{
  "d_model": 224,
  "routed_scale": 1.72,
  "n_kv_head": 1,
  "vocab_size": 4096,
  "rope_base": 10000.0,
  "qk_norm": false,
  "lr_mult_o": 0.707,
  "warmup_steps": 200,
  "schedule": "wsd",
  "final_lr_fraction": 0.02,
  "train_tokens": 364600000
}
Below are experts of layer 5 (counted from 0) of a mixture-of-experts language model. Rows are named router (the router's row for the expert), down (a neuron's output weights, with its number) and show model dimensions 0-223. Each number is 128 + 24 x the weight over its row's rms, rounded and kept within 0 to 255.
Before each expert's rows: "comes before" lists some tokens at least twice as common just after its tokens as in all text. This comes from a sample of Wikipedia text that the model never trained on. Tokens count by the router's weight.

# expert 4
comes before: " ", " the", "|", " a", " been", " his"
router [109 113 123 150  99 146 116 118 153 173 112 108 137 137 125 153 147 185 132 120 119 101  85 113 142 122  95 135 141 123 115 138 139 188 101 126 115 111 128  94 114 158 125 147 128 113 122 132 155 119 112 156 126 124 136 126 149 109 141 121 135  85 176 150 119 147 146 100 117  84  68 120 142 150 132 160 139 115 117 137 110 121 102 118 145 145 121 123 114 102 158 144 138 126 200 104 152 150 114 113 153 100 136 117  96 105 134 130 178 158 121 120 146 156 138 131  91 120 133 171 107 140 128  78 117 134 101 125 139 138 136  85  97 130 137  98 145 131 128 132 159 135 141 125 146 142 119 163 184 154 177 124 180 154 146 124  93 111 133 135 164 115 113 138 120 138 118 121 148 163 161 156 141  55 143 151 136 161  62 147 112 136 175 120 135 120 122 151 145 133 105 135 118 117 146 174 117 119 111 137 147 133 156 164 138 122  92 166 137 119  86 173 185 120 114 138 112 112 126 154 173  98  91 114]
down16 [108 145 179 123 150 146 164 141 161  98  92 133 130 159 121 140 133 153 185 133 106 158 140 142 188  95 109 143 123 101 102 125 121 154 117 129 143  87  79  81 135 156 140 108 133 160 167  97 169 156 103 151 182  68 146 168 114 142 143 142 119  98 154 121 127 130 124 118 134 139 135 131 143 134 142 107 123 138 163 190 122 164  88 114 113 195 114 164 111 110 149 125 138 157  92 155 152 128  99 128  86 166  80 138 161 122 112 115 150 116 145  75 127 129 142 104 154 179 139 121 135 130 141 167 111 150  86 135 108 147 128 120 103 167 130 145 164 137  72 157 120 133 128 147 119 137 114 145  86 121 121 115 106 139 134 149 120 134 126 178 160 136 120 116 107 153 126 127 127 126 134 101 130 149 160 137 111 119 154 130 111 118 142 121 125 106 115 110 148 128 161 114 141 131 127 163 113 138 169 153 159 103 166 166 121 107 128 120 125 119 147 125 113 117 117 150 111 132 166 104 104 104  98 138]
down17 [156 128 143 161 104 141 118  92 147 121  96 111  67 122 154 137 114 169 130 147 104 128 114 133 167 120 129 142  93 162 117 176 112 102 130 134 175 157 155 129 106 128 147 123 110 129 129 139 156 153 146 146 161 125 137 101 132 117 161 131 104 110 100 139 148 154 107 138 134  94 107 131 146 130 116 113 160 132 109 151 149 197  98 175  92 158  92 121 157 123 140 134 138 115 157  87  88 138 125 165 140 114 153 122 126 141 143 100  94 113 171 141 173 104 117 142 134  94 172 121 141 154  95 148 103 110 111 170 106  70 130 108 155 132 156 180 158 156 169 107 147 154  94 113 112 135 112 114 129  87 128  69 121 162 101 159 141 121 168 133  96 123 134 151 135 130 106 135 138 156 100 146  78 107 115 134 132 158 153 161 137 119 139 126 104  91 108 109 179 141 133 136 139 107 142 150 118 116 121 123 147 113 131 108 130 128 104 106 163  79 133 136 150 132 111 117 149 139 169 109  89 116 107 150]
down18 [102 118 163 107 141 109 118 157 131 137 147  90 169 112 120 177 136  94 173 133 141 109 106 141 129 130 130 138 116 148 148 123  87 140 112  97 104 148 158 156 125 136 141 128 128 123 114 109 126 129 166 113 166 112 122 148  92 121 104 130  79  97 141 133 167 127 113 179  99 143 161 141  50 126 156 116  97 158 120 138 131 120 151 131  99 138 135 128 148 129 154 168 116 141  89 138 117 150 105 111 133  95 148 146 138 147 106 114 134 113 118 123 136  93 116  86 114 148 141 160  89 139 103  93 122 139  98 176 104 105 179 145 116  94 115  93 143 116 112 145 131 110 127 153  81 111 110 134 125 128 110 120 115 144 119 131 147 121 139 108 101 132 138  99 127 146  89 147 140 126 129 138  76 123 130 154 114 106 142 126 111 123 150 118 164 138 114 127 184 140 126  93 150 180 111 126 163 147 119 119  76 107 125 134 197 143 106 110  78 123 132  74 126  99 135 207 126  96 104  98 139 110 146 142]
down19 [145 149 140 163 121 107  84 158 100 114 150 122 148 140 147 162 154 110 159 143 168 137 141 141 110 140 109 163 154 120 163 114 117 156 123 145 107 157 158 105 106 106 130 138 152 136  96 120 120 166  95 153 153 153 180 120 144 111 100 114 100  83 162  91 134  85 151 180 140  99 111 105 173 140 137  63  94 115 152 112 159 112 165 167 170  74 115 112 103 164  51 102 123 125 115 133 111  88  94 140 144 168 138 151 118 134 147 163 112 131 102 125 160 147 128 101 133 133 124 158 112 144 145 126 133 139 138 125 145 118 110  98  92 135 115 115 102 130 106 137 140 129 150 140 130 128  62 171 133 125 162  97 147 135  96  88 153 107 126 143 119 116 157 133 113 135 141 150  84 124 110 120 170 128 135 135 121 118 122 157 131 153 108 119 127  97 164  98 103 135 108 134  89 158 155 130 115 133 160 133 111 153 133 131 143 123 156 126 134 154 126 127 104 127 130 161  98 103 165 114 154 138 156 157]

# expert 9
comes before: "|", "-", "==", "===", "The", "In"
router [126 131  81 126  54 122  77 163 147 121 109 132 160 130 122 130 137  97 103 156 122 129  99 119 120 110 117 105 164 121 174 115  68 140 106 150 163 122 120 142  97 119 150 119 121 159 126 149 143 106 126  94 129 148 129 131 108 115 105 115 129 136 128 108 114 142 106 161 103 112 108 165 122 185  96 147 119 135 117 101 122 103 127 154 130 125 135 111 110 138 121 157 116 142 125 119 115 126 163 153 152 130 153 135 137 129 166 134  95  97 160 120 169 123 126 118 161 140 113 108 148 121 133 125  93 143 130 116  93 120 145 139 105 153 165 131 104 149 131 119 159 112 199 121  83 101 108 164 139  93 135 116 159  94 126  88 130 159 108 142  90 183  88 121 119 105 148 139  92 113  66 108 134 163 186 116 124 133 129 129 105 124 165 174 164 109 115  93 121 128 153 116 115 119  93 105 159 123 142 181 161 161 147 145  68 116 169 137 124 124 126 112 126 142 119  94 117 138 158 108 117 133 118 151]
down0 [156 140 151 119 131 132 169 126 198 110 137 141 149 128 129 151 130 159 158 140 113 146 134 148 174 105 106 131  84  93 113  79 115 125 145 124 150 110 100 153 113 105 106 111 126 127 148 101 100 142 122 183 133  95 126 151 128 141 145 113  91 117 141 141 124 125 144 140 123 121 146 141  63 103 124 112 152 118 143 161 147 106  99 118 125 123 106 127 108 139 138 150 136 150 123 139 161 129 117 157 155 161 133 145 162 125 126 129 141  83 134 120 140  95 141 175 190  86 135 115 150 147 123 115 124 103 104 168 117 154 102 123 113 114 179 159 133 140 153 193 156 123  91 124 135 106 116 133  96  99 146 123 125 127 143 142 140 138 163 138 141 115 132 127 130 127  89 124 146 145 107 145  89 134  88 124 103  77 180  99 127 150 161 148 116 154 120 167 148 147 104 142  82 119  61 133 156 129 106 120 175 168 102 114 136 156 111 153 103 164 102 131 123 116 119 139 134 122 150 129 158 175 173  96]
down1 [101 126 156 133 127 120  99 139 109 128 113 107 138 154 107 118 116 111 154 102 163 125 101 141 145 115 119 142 100 103 134 131 144 135 123 127 112 155 147 107 140 165 126 129 116 172  77 112  98 140 115 109 108 118  94 129  79 106 104 160 110 146  95 138 115 122 153 117 122 110 150 128  97  89 179 104 123 147 171 100 132 160  91 152 120 119  78 120 114 110 142 126 121 152 174 158 144 148 170 127 112  94 107 155 144 136 139 108 137 125 107 120 108 174 116 147 175 111 177 119 150 148 113 136 136 142 134 109 128  99 175 133 141 174 124 145 109 119 103 132 133 148  69 126 100 141 171 129 168  80 150 151 113 125 128 106 128 172 174 135 165 103 129 131 125  96 125 103 125 159 102 135 147 135 149 139  99 173 147 158 115 132 146 125 137  86 148 124 138 164 150  85 126  85  89 122 112  89  79 122 156 155 130 114 132  95 117 160 106  87  90 117  84 150 121 139  98 147 168 132 108 146 142 156]
down2 [118 159 111 111 154  97 120  94 156 147 130 143 117 145 123 137 136 112 128 116 126  94 100 101 114 115 130 128 144 170 159 115  79 140  86 136 171 152 124 132 119 131 101 171 130 120 118 183 119 128 152 140 133  89 127 132  87 140  99 141 205 169 156 144 110 144  99 155 179 130  89 118 155 133 111 117 111  89 114 144 104 134 133 111 163 148 114 120 141 137 179 139 136 108  93 132 135 125 146 161 152 105  99 146 130 140 166 102  87 134 138 138 144 118  84 119 133 117 104 114 143 116 131  82 127 144 124 117 136 163  93 123 155 159 124  94 137 128 108 160 156 122 148 108 132  86 120 123 122 129 166 153 138 150 141 135 119  60 127  47 139 149 128  71 100  90 106 113 115 107 131 130  90 110 141  89 126 104 136 135 114 153 118 137  92 118 157  82 119 112  88 123 115 115 136 139 188 149 140 150 126 147 105 131  97 126 129 106 169 130 133 161 116 118 148 108 107 131 138 130 126 117 178 142]
down3 [171 155 109  95 106 137 123 128 130 158 146 142 109 148 131  54 139 148 126 120 121 129  83 113 148 170 108 130 166 148 125 121 126 159 135 107 114 131 144 152 120 120 121 131 130 127 101 119 152 105 125 164  98 169 167 185 133 124 171 146 142 104 120 142 141  82 120 140 152 158 135 164  63  97 119  78 121 122 131 128 115  99 106 147 148 103 115 152 106 105 113 127 130 112 136 150 150 139 105 125 132 190 129 147 120 154 118 154 115 132  93 109 167 144 138 148 128 126 105  85 130 121 154 152 113 170 167 128 116 149 135 147 160 135 139 127 102 152 143 119 100 169 139  92 143 138 111 135 156 168 112 145 147  90 166 149 118 104 132 123 102 134 117 150 162 153 128 139 131 140 123  70  93 132 132  66 142 135  89  95 127 146 158 128  87 116 147 106 121 137 131 143 117 153 127 138 153 112  92 124 112 126 120 123 136 117 177 103 137 143 154 145 150 132  59 112 116 165  81 156  92 137 173 129]

# expert 10
comes before: "0", "9", "8", "5", "4", "3"
router [146 149 103 169 128 169 126 106 117 153 139 138 136 129 130 116  88 123 126 124 107 153 178 129 115 139 161 150 151 131  70 188 131  95 105 153  91 127 103 127 132 113 169 107 140 131 140  96 111 173  97 151 141 121 165 149 125 121 137  77 139 140  90 122 120 131 122 154 117 137 169 161 126 145 112 102 159 137  89 117 117 125 137 109 148 159 152 143 137 136 137 155 133 143 134 110 100 138 126 114 117 151 142 105 100 191 152  93 141 124 104 152 111 160 103 131 128 135 130  99 183 128  98 141 121 145 144 112 149 164 115 132 156  95  96 155 179 142 101 149 140 158 127  76 158 144 117 125 114 131  98 183 130 121 118 158 111 141 131 120  67 148 121 130 131 161 156  97 157 124 139  97  88 124 154 147 119  88 163 126 109 152 137 108 108 111 109 141  84 124  81 141  93  97 166  92 128 131 121 117 125 122  96 103 136  96 166 130 105 114 178 126 146 110 123 117 146 105 145 120 169 126 168 116]
down17 [108 106 119 119 142 121 118  95 143 105 168 105 106 119 138 121 111 150 113 139 123 127 138 154 146 159  81 108 127 122 118  94 119  92  95 103 141 158 137 118 115 155 121 131 172 119  86 134 102 110 158 124 132  99 107 131 109 125 117 182 136 124 132  97 152  89  70 135 136 142 119 148 116 103 104 165 127 128 143 128 125  83 154 135 121 157  76 123  99 124 129 133 154 118 183 103 140 180 139 112  96 134 103 167 194 146 131 123 155 149  91  94 151 132 138 149 129 121 113 127 122 139  82 116  81 169 138 126 141 131 122 145 122 113 137 121 136 137  99 157 134 136 116 120 151 130 152 143 157 151 159  79 126 114 167 146  92 139 101 161  99 122 105  84 139 104 113 168 146  75 148 182 139 104 126 112 123 165  93  94 151 102 142 136 128 108 146 168 149 105 157 124 106 121 136 129 142 149 121 106 149 126 140 103 124 103 121 143  77 166 188 141 137  99 103 149 136 174 105 108 131 146  95 125]
down18 [132 164 126 136 101 144 144 129 144 130  97 138 146 129 170  90 109 166 151  92  79 107 121  99 130 210 133 117 120 126 151  93  85 116 166 118  69  97 134 139 128 111 147 110 145 150 143 110 108 163 118 148 136 146 134 130 162 111 118 113 134 147 127 168 108 135 130 164  93 146 131 160 141 130 157 116 133  84 109 115 132  88 123 112 173 106 158 116 150 103 120 105 137 105 126 197 160 118 134  95 121 125 129 103 168 129 128  94 102 137  92 128 116 146 155 102 154 133  95  99 133 141 178  93 102 132 106 101 134  98 126 110 112 120  83 140 128 160 139 126 144 117 171 134 160 107 164 139 104  99 152 155 167 154 130 133 153 109 129 113 105 110 113 134 136 106  90 137 127  80 148 181 135 118 146 126 117  86 111 119 122 144 112 115 141 114 120 124 145 147 100 108  99 157 108 129 132 133 101 112 127 152 136 188 100  95 145  91 146 100 174 122 116 103 124  93 110 126 151 133 126  82 118 138]
down19 [158 140 168 155 127 121 121 109  95 132 143 132 146 142 105 112 122 127  95 132 130 163 136 136 103 143 133 115 153 177 111 105 116 192 151 130 111 151 130 156 102 148 134  78  77 143 165 122 100 138  97 158 160 129 137 107 151 127 112 156 130 145 126 138 115 102 112 177 117 110 155 146 112 105 134 104 168 127 158 138 134 115 115 155 144 126 115 154 141 182 131 130 143 148 132 134 136 127 147 152 102 133 132 118 140 101 130 143 162  74 126 105 111 114 130  75 134 129 135 171 134  97 191 129 147 124 103 106 123 129 112 138 118 102 125 108 187 137  91 132 131  95 128 131 119 133 168 111 129 141 136 110 149 104 113  87 108 189 147 152 170 130 123 165 118 133 167 166  99 127 142 147 152 134 125  99 118 105 135 104  84 126 106 148 126 159 148 162 144 131 157 125 115 120 103 119 101 143  80 154  83 127 119 143  96 103 126  84  78 113 147 171 119 100 169 147 177 117 120 103 119 114  86 170]
down20 [122 115  85 140  95  97 115 150 103 139 137 124 148 121 152  96 147 155 161 120 117 120 153 141 139 105 128 141 124 150 168 118 132 161 109 123 132 117 165 120 142 132 143 123 103 100 126  65 111 129 164 112 128 142 121 130  93 124 105 123 123 161 114 129 115  86 112  98 148 115 138 151  87 147 126 169 128 167  93 126 146 148 109 164 122 127  94  87 116 164 121 128  95 112 130 125 155 151 153  79 125 119 140 126 108 102 123 125 170 142  78 105  90 115 155 110 116 105 133 141 146 149  91 156 161 145 126 129  98 121 157 109 116 115 136 162 123 107 117 115 153 120 115 153  82 166 141 121 104 166 170 133 141 127  91 114 133 149 164 115 133 139 123 102 165  99 141 120 122  98  99 124 131 141 127  98 152 171 109 126 138 128 105 132 159  93  99 157 155  79 136 147 121 122  54 165 127 129 103 128 138 113 129 118 163  65 134 132 160 174 117 111 171 124 169 106 148 183  79 138 114 141  93 153]

# expert 11
comes before: " ", " the", " a", " \"", " B", " S"
router [ 99 141 112 130 130 120 146 131  90 153 153 117 141 110 163  87 145 175 112 136 109  90 123 147  99 124 127 101  82 112 164 103 158 114 151 123 116 144 134 136 152 122 133 151  89 112  98 195 122 115 140 104  93 117 146 114 145 132 127 146 135 119 122 108 155 182 133 122 204  93 141 131 129 154 160 144 145 127 125  77 140 118 141 168 142 133 117 152 167 132 132 120 149 123 128 101 107 136 135 107 135 113  88 122  95 121 119 143 124 112  82 154 160 114 175 148 138 116 145 124 128 157  90 163 181 110 158 171  95 130 128 168 101 155 158  79 116 109  83 151 125 114 136 144 164 110 137 102 121 160 146 138 117 146 111 147 148 181 150 118 137 131 104 113 100 123 104 118 155 117 118 132 129 109  81 131 142 154  94 138 111 119 133 117 111 102 125 138 147 127 164 138 111 106 154 112 122 125 106 109 101  79 150 150 141 130  91 112  80 184 140 137 145 146 126 100  86 135 101 150 104  92  99 118]
down6 [134 149 136  97  68 120 144 167 137 138  86 111 115 187 180 123 127 126 146 175 103 138 123  94 154 102  96 113 107 124 135 154 113 148 168 168 133 126 137 168 187 105 163 113  95 155 157 126 138 141 136 102 123 168 147 126 128 132 113 150  93 154 114  84 111 124  91 102 110  93  78 160 134 129  78 161 127 121 129 137 142 134 112 110 121 163 108 129 124 140 101 121 137  77 126 148 114 134 158 133 112 120 131 125 108 101 101 102  86 106 148 158 111  93 143 116 151 129 118 108 138 102  89  87 152 130 122 133 108 101 146 139 103 116  72 110 117 141 162 111 147 149 170 156 160 162 101 163 101  95  87 120 167 138 105 149 152 153 112 156 122 144 133 147 131 100 134 147 121 121 136 117  99 140 147 148 127  98 116 104 104 119 109 138 121  80 131 110 137 168 121 107 122 143 110  66 148 110 168 144 123  98 136 116 112 160 143 148  77 119 117 128 135 140 157 154 149 135 134 143 117 109 105 135]
down7 [164 120 152 136 125 122 101 115 124 121 121 103 148 120 131 147 148 132 101 129 166 112 102 131  98 105 104 182 111 108 156 125 144 146  91 122 165 113 211  78 176 128 149 159 114 126 153 141 124 123 159 125  57 129 104 122 169 107 114 154 122 131 127 125 121 104  99 130 151 113 177 119 179  98 138 147 129 127 173 133 115 155 134 114 135 154 121  99 125 116 136 142 121 167 104 140 168 123 144 125 122 139 118  97 136 138 123 149 150 127 140  84 133 115 145 107 127 142 112 101 107 148 109 146 159 123 125 174 130 132 124 142 118 118 109 148 162 121 108 158 163 130  90 133 130 115 102 121 117 148 174 131 136 106 165 113 127 150 147 134 132 110 140 118 136 134  86  93  86 130  99 126 135 117 160 139  99 163 136 138 100 153 152 149 148 164 127  95 127 122 104  96 127 114 134 178  99 154 150 106 127 109 153  80 128 121 140  91  76 184  88 185 109 106 147 152 124 166 106 100  97  83 148 128]
down8 [ 91 133 120 100 147 104 119 142 132 176 105 136 121 116  89 148 121 136 142 109 179 117 158 124 118 146 162 111 126 126 118  93 124 144 137 162  86 139  87 165 111 154 167 126 133 121 123 157 159 161 127 105  97  98 126 106 125 166 128 144 147 142 168 108 147 167 129 130 141 158 143 128 143 134 165 126 128  90 158 192 159 136 139 155 103 175 112 160 153 147 153 169 115 103 105  68 117 154 135 116 139  92 173 119 143 135 113 147 122 125  85  89 107 153  83 149 139 123 103 143 145 136  92 106 123 122 162  97 101 155  96 114 156 134 127 136  99 125 143 160 119 116 108 105 134 107 119 112 146 146 159 135  95 102 127 129 113 147 120 148 102 155  91 159 114 121 121 135 168 105 107  79  93 115 107 110  97  85 170 107 131 168 156 138 130 169 123 131 117 147 159 111  96 119 150 112 136 120 121 108 139 156 106  94 146 149 111 143 120 120 159 176 136 143 102  84 138 121 134 180 117 129 131 157]
down9 [ 90 173 112  59 127 107 120 138 111 131 150  95 127  91 105 110 126 118  93  84 109 144 148 115 145 108 104 104  94 106 124  98 169 155 111 143 115 138  87 171 136  96 129 121 143 117  80 151 149 139 160 120 108 123 135 166 131 144 114  86 134 124 127 118  98 134  88 117 138 132 114 170  92 113 155 122 161 129 131 128 148 135 111 149  90 111 140 126 130 138 124 127  83 150  81 155 113 151 121 125 117 183  96 144 119 102 133  91 184 159 135 111 166 136 158 148 144 109  98 114 189 119  97 105 148 142 114 105 121 142 126 148 117 142 173 138 134 125 123  74 110 126 148 115 108 154 108 132  92 159  99 127  90 143 142 108 141  88 131 158 143 112 145 138 130 120 109 138 142 148 141  49  93 149  83 128 111 134  77 142 102 125 109 112  97 139 126 123 142 113 116 126 134 139 135  96 123 120 152 127 158  91 175 109 139  79 134 134 107  83 119 102 156 124 128 112  96 137 141 115 116 127 130 134]

# expert 5
comes before: " of", ",", " in", ".", " and", "s"
router [119  96 162 102 106 139 140 153  92 146 107 124 141 115 132 131 159 118  92 120 159 117  88 135 132 136 129 136 155  85 127  85 173  85  92  84 120 134 120 124 120 156 125 112 160 120 125 164 127 145 107 118 135  93 143 138 151 152 153 110 132 133 175  91 116 101 141 130 140 128 103 121 108 101 113 114  97 152 131 169 147 127 153 120 118 128 152 104 142 140  56 134 139 190 103 134 153 130 131 163  91 127 111 133 126 162 160 137 151 114 113 161  91 116 101  79 114 140 117 109  72 139 137 137 149 140  89  64 162 122 149 152 135  66  72 127 142 104 142 120 129 117 126 114 101 144 145 142 136 114 142 171 140 111 141 138 108 120 111 123 134  97 141 120 114 163 121 153 137 136 135 130 123 117  80 100 135 129 155 129 151 126 141 161 181 102 153 127 138 128 101 189 125 154 125 154 105 137 117 102 127 128 113 119 145 110  81 105 140 140 144 112 123 110 104 142 188 119 144 146  73 122 172 122]
down63 [111 151 111 165 120 148 148 109 120 107 127 172 157 118 117  80 105  91 142  76 122 111 103 147 151 154 131  86  75 122 123 133 128  84 105 133 126 147  74 145  99 122 116 154 123 120  95 159 124 165 108 143 142 111 134 157 168 157  98 143 168 109 135 128 151 109 156  94 135 135 134 121 154 129 136 108 144 114  85 126 173 141  90 174  91 107 137 131  89 110 168 119 145 115 168 103 133 106 116 132 154 152 125 125  99 109 156 106 117 146 140 146 126  90 104 136 157 155 130 144 129 130  96 118 120 101 130 181 111 101  99 132 150 159 155 108 160 199 131 108 135 136 117  72 119 124  82 106 106 156 165 124 124 142 108 107 166 135 101 110 142 140 109 151 108  71 141 117 118 104 134 131 139 132 119 128 140  85 171 137  92 110 121 130 123 111 114 126  71 120 113 141 107 143 141 138 123  97 160 122 128 145 162 123 128 105 140 129 146 146 119 141 124 114 173 160 125  87 102 134 129 149 163 173]
down64 [133 141 134 155 161 124 148 138 114 140  85 163 111 114 126 146 134 140 114 117 113 142 144  99 164 133 129 104 123 120 159 120 178 129 104 147 103  84 164 158 122 134 129  92 186 137 125 128 141 176 123 109 103  84 130 106 141 158 126 138 111 128 136  72 145 142 143 115 122 137 127 172 154 110 163 150 164 155  87 117  90 171  88 119 168  94 103 152 116 166 102 121 140 145 125 116 137 123  95  72 135 114 127  89 107  92 114 133 161 105 123 103 104 102  81 112 126 137 130 167 105 112 151 122 126 169  94 139 141 150 158 103 133 114 110 118  98 153 143 149 145  94 150 137 126 126 114 118 123 155 143 157 144 137 100 135 113 106 113 155  59 145 118 125 120 140 140 136 116 111  89 132  91 152 133  99 139 120 126 122 133 124 105 127 135 127  82 107 173 105 118 107 163 119 120 122 104 151 188 133 135 109 121 141 109 119 112 154 110 116 172 140 139 143 184 138 103 174 193 134 119 170 115 142]
down65 [ 78 179 124 120 140 118 106 164 145 140 130 133 129 130 122 110 146 127  83 138  82 150 148 116 128  98 116 121 159 118 116  95 162 143 155  95  94 125 135 153 131 119 166 128 100 122 113  87 108 155 106 163 116 125  93 125 130 124  87 128 125 128 130  87 152 116 132 124 105 166 112  47 112 166 123 178 155 102 106  86 106 177 104 122 139 158  90 124 119  88 131 116 111 110 158 147  90 133 137 151 168 148 146 132 116 129 117 111 107 105 112 161 109 171 147 123 125 133 109 135 144 125 106 187 157 120  88 116 112 112 135 170 127  95 117 113 148 158 166 112 118 154 124 118 112 131 131 125 106 154 115 122 150 131 147 153 149 151 137 145 118 183 151  72 110 149 138  78 137  99 143  93 122 147 189 174 112 129 125 104 116 158 112 161 110 181 132 136 115 120 135 114 130 135 103 110 121 121 157 109 133 140 120 107 152 102 142 131 153 118 127 147 121 104  69 129 140 138 105 114 145 115 114  85]
down66 [116 133 123 142  91 115  66 100  96 124 146 137 114 143 109  76 111  95 150 112 130 113 144 149 176 124 140 131 101 110 115 152 152 157 142 136 139 135 125 111  88 130 170 111 137 137 172 105 117 124 106 146  70 116 130 151 103  79 150 172 102 137 106 141 162 114 149 125 128 167 127  92 120 107 113 137  91  98 138 123 151 100 143 100 146  86 110 144 165 145 152 153 123 127 138  94 144 151 110 133 127 167 114  93 128 167 154 132 122 109  84 153 149 143 155 124 155 148 155 132 142 116 148  68 140  67 154  89 122 155 122 157 151 105 130 103 118 110 102 150 163 125 121 165 173 129 145 123 116 156 168 149 128  80 112  99 166 142 144 157 179  93 181 144 112 110 160 155 149 143 119 131 114 122 163 120  75 114 138 134 130 116 120 123 146  85 109 150 134 128 138 133 136 118 107 139  84 121 133 119  87 117 113 115 137 160 143  87 116 137 127 109 120 120 111  98 145  91 114 129 111 145 103 132]

# expert 12
comes before: " |", ",", ".", "8", "7", "6"
router [190 149 125 101 103 167 134 112 139  93 168 141 137 139 113  83 130 133 145 134 145 148 189 128 122 151  97 125 109 142 129 155 123 108 151  99 119 111 121 154 139  97 125 148 144 110 131 135 100 173 160 121 157 149  93 106 102 145 116  59 138 123 112 139  78 108 140 128 157 167 133 127 149 118  84 145 147  94 143 171 117 149 123 142 116 120 121 131 115 144 117 118 139 135 127 103 175 124 154 157 118 141  95 124 132 134 124  99 130 148 113 125  95  84 130 146 150 115 121  80 151  76 127 108  88 145  68 101 155  93 141 103 111 126  90 140 111 135 131 114 142 103 125 107  78 151 119 116 113 110 148 169 116  89 127  89 112 115 114 146 108  84 133 132 150 134 116 186 111 127 125 130 161 166 162  96 134 113 126 164 177 131 124 106 149 122 167 119 152 118 133 141 155 123 126  86 114 136 100 167 162 133 123 129 108 136 151 100 123 161 127 136 131 174 146 147 106 147 124 132 130  96 175  88]
down0 [114 159 118 132 109 126 171 129 162 135 122 142 135 139 126 130 138 140 102 170 122 142 121 108 101 120 123 141 105  88  90 128 137 163 146 108  99 104 135 159 145 114 128 144 163 148 105 116 167 135 141  93  80 120 120 141 159 121 142 133 128 164 128 136 135 127 143 143 113 128 144  85 124 127 113 127 141 150 122 124 170 145 122  88 113  93 104  84 153 137 122 136 134 152 177 132 188 126 166 106 144 132 127 139 117 113  99 155 115 148  95  82  98 110 169 126 130 105 133 160  72 122 117 121 127 132 190 117 113 135 144 176 136  96 147 130 149 101 144 100 137 107  81 113 153 162 149 120 110  94 164 124 123 135 114 146 113 145 149 190 126  74 124 146 161 139 113  97 111 133 162 139 116 138  93 119 141 116 136 159  78 148 151 153 181 158 147  89 143 122 133 124 152 137 109 114  91 105 150 156 173 126 149 156 130 138 125 134  78 136 160 110 163 164  89 151 162 102 131 149  92 156 119 100]
down1 [137 110 138 141  58 162 149 186  88 149 166 129 146 100 138 137  80 164 162 120 119 160 186 136 134 141 158 160 120 152 151 114  99 104 113 109 131 146  93 107  95  99 134 158 115 122 131 141 113 105 138  88 142 158  85 133 156 118 127 136  85 138 143 129 147 117 113 144 132 142 110 101 114 146 100 108 123 124 155 193  94  99 106 153  80  70 122 138 141 139 151 123 103  98 118  77 110 126 169 111 156 105 115 135 127  99 104 126 142 127 120 121 135 130  92 121 161 116 106 138 108 133 125  85 103 106  98 110 104 181 141 125  98 134 105 120 161 182 101 158 148 160 117 130 124 121  90 150 140 100 108 107 180 141 179 120 138 139 129 108 109 142 125 154 107 110 115 145 131 151 130 112 108 150 133 146 143 152 136 157 133 145 155 136 157 155 121 140 118 135 123 138 147 108 115 158 147 129 131 155 145 129  96 140  86  99 174 110 124  95  93 104 128 147 137 132 153 142 117 143 160 128 162 110]
down2 [102 102 118 126 124 140 133 110 148 103  67 165 136 106 107 146 154 133 135 147 144 140 160  83 102  88 144 143 169 155 143 122 163 105 128 117  95  93 144 156 155 129 129 102 128 168  91 137 142 154 160 156 136  74 127 138 147 135 117 150  56  88 129  96  94 143 116 128 121 167 103  86 116 123  99 149 121 134 106 122 131 153 138 112  96 172 135 150 112 117 136 113 106 159 108 133 103 168 124 108 152 158 161 137 116 113 152 128 141 143 145 110 154 110 122 142 144 128 132 130  92 123 111 163 136 111 201 130 107 134 122 124 137 150 101 139 147 112 123 148 114  61  91 129  82 153 136 125 115 126 143 104 151 124  84 143 118 131 107 115 105 138 118 129 123 179 140 113 112 144 188 116 136 146 135 141 110 162 161 171 115 167 140 143 152 151 137 110 133 144 109 111 122  87 102 113 139 109 125  96 162  99 111 150 136 102 123 138  98 136 153 162  91 114  78 104  88 152 122 131 131  87 134 156]
down3 [103 126 105  94 147 151 168 111 155 114 149  95 155 143 114 107 127 129 113 130 124 113 185 115 104 118  88  91 126 144 120 134 120 155 131 126 115 161 124 137 127  88 107 133 139 156  80 119 122 140 133 140 145 123 199 126 146 159 143 135 135 145 161 138 115  81 127 159 124 129  99  96 138 115 143 122 141 120 132 132 122 136 131 127 138  92 152 107  79 123 143 121 151 151 133 124 100 107 132 109 124 159 115  92 117 142 162 167 123 122  89 129 138 143  78 105 143 124 106 119 142 140  92 149 115 160 138 148 141  89 113 145  72 141 127  79 107 179  81 106 136 140  95  96 118 135 118 164  89 139  85 126 158 156 141 158  82 145 160 162 112 109 166 139  92 135 147 156 138 125 105 143 152 129 124 163 140 133 103 152 162 128  83 118 126  69 105 134 152 109 116 124 143 133 131 144  75 116 136 125 144 156 160 114 117 137 166  99 161 118 148 177 194 106 140 158 163 117  89 116 113 130 129 123]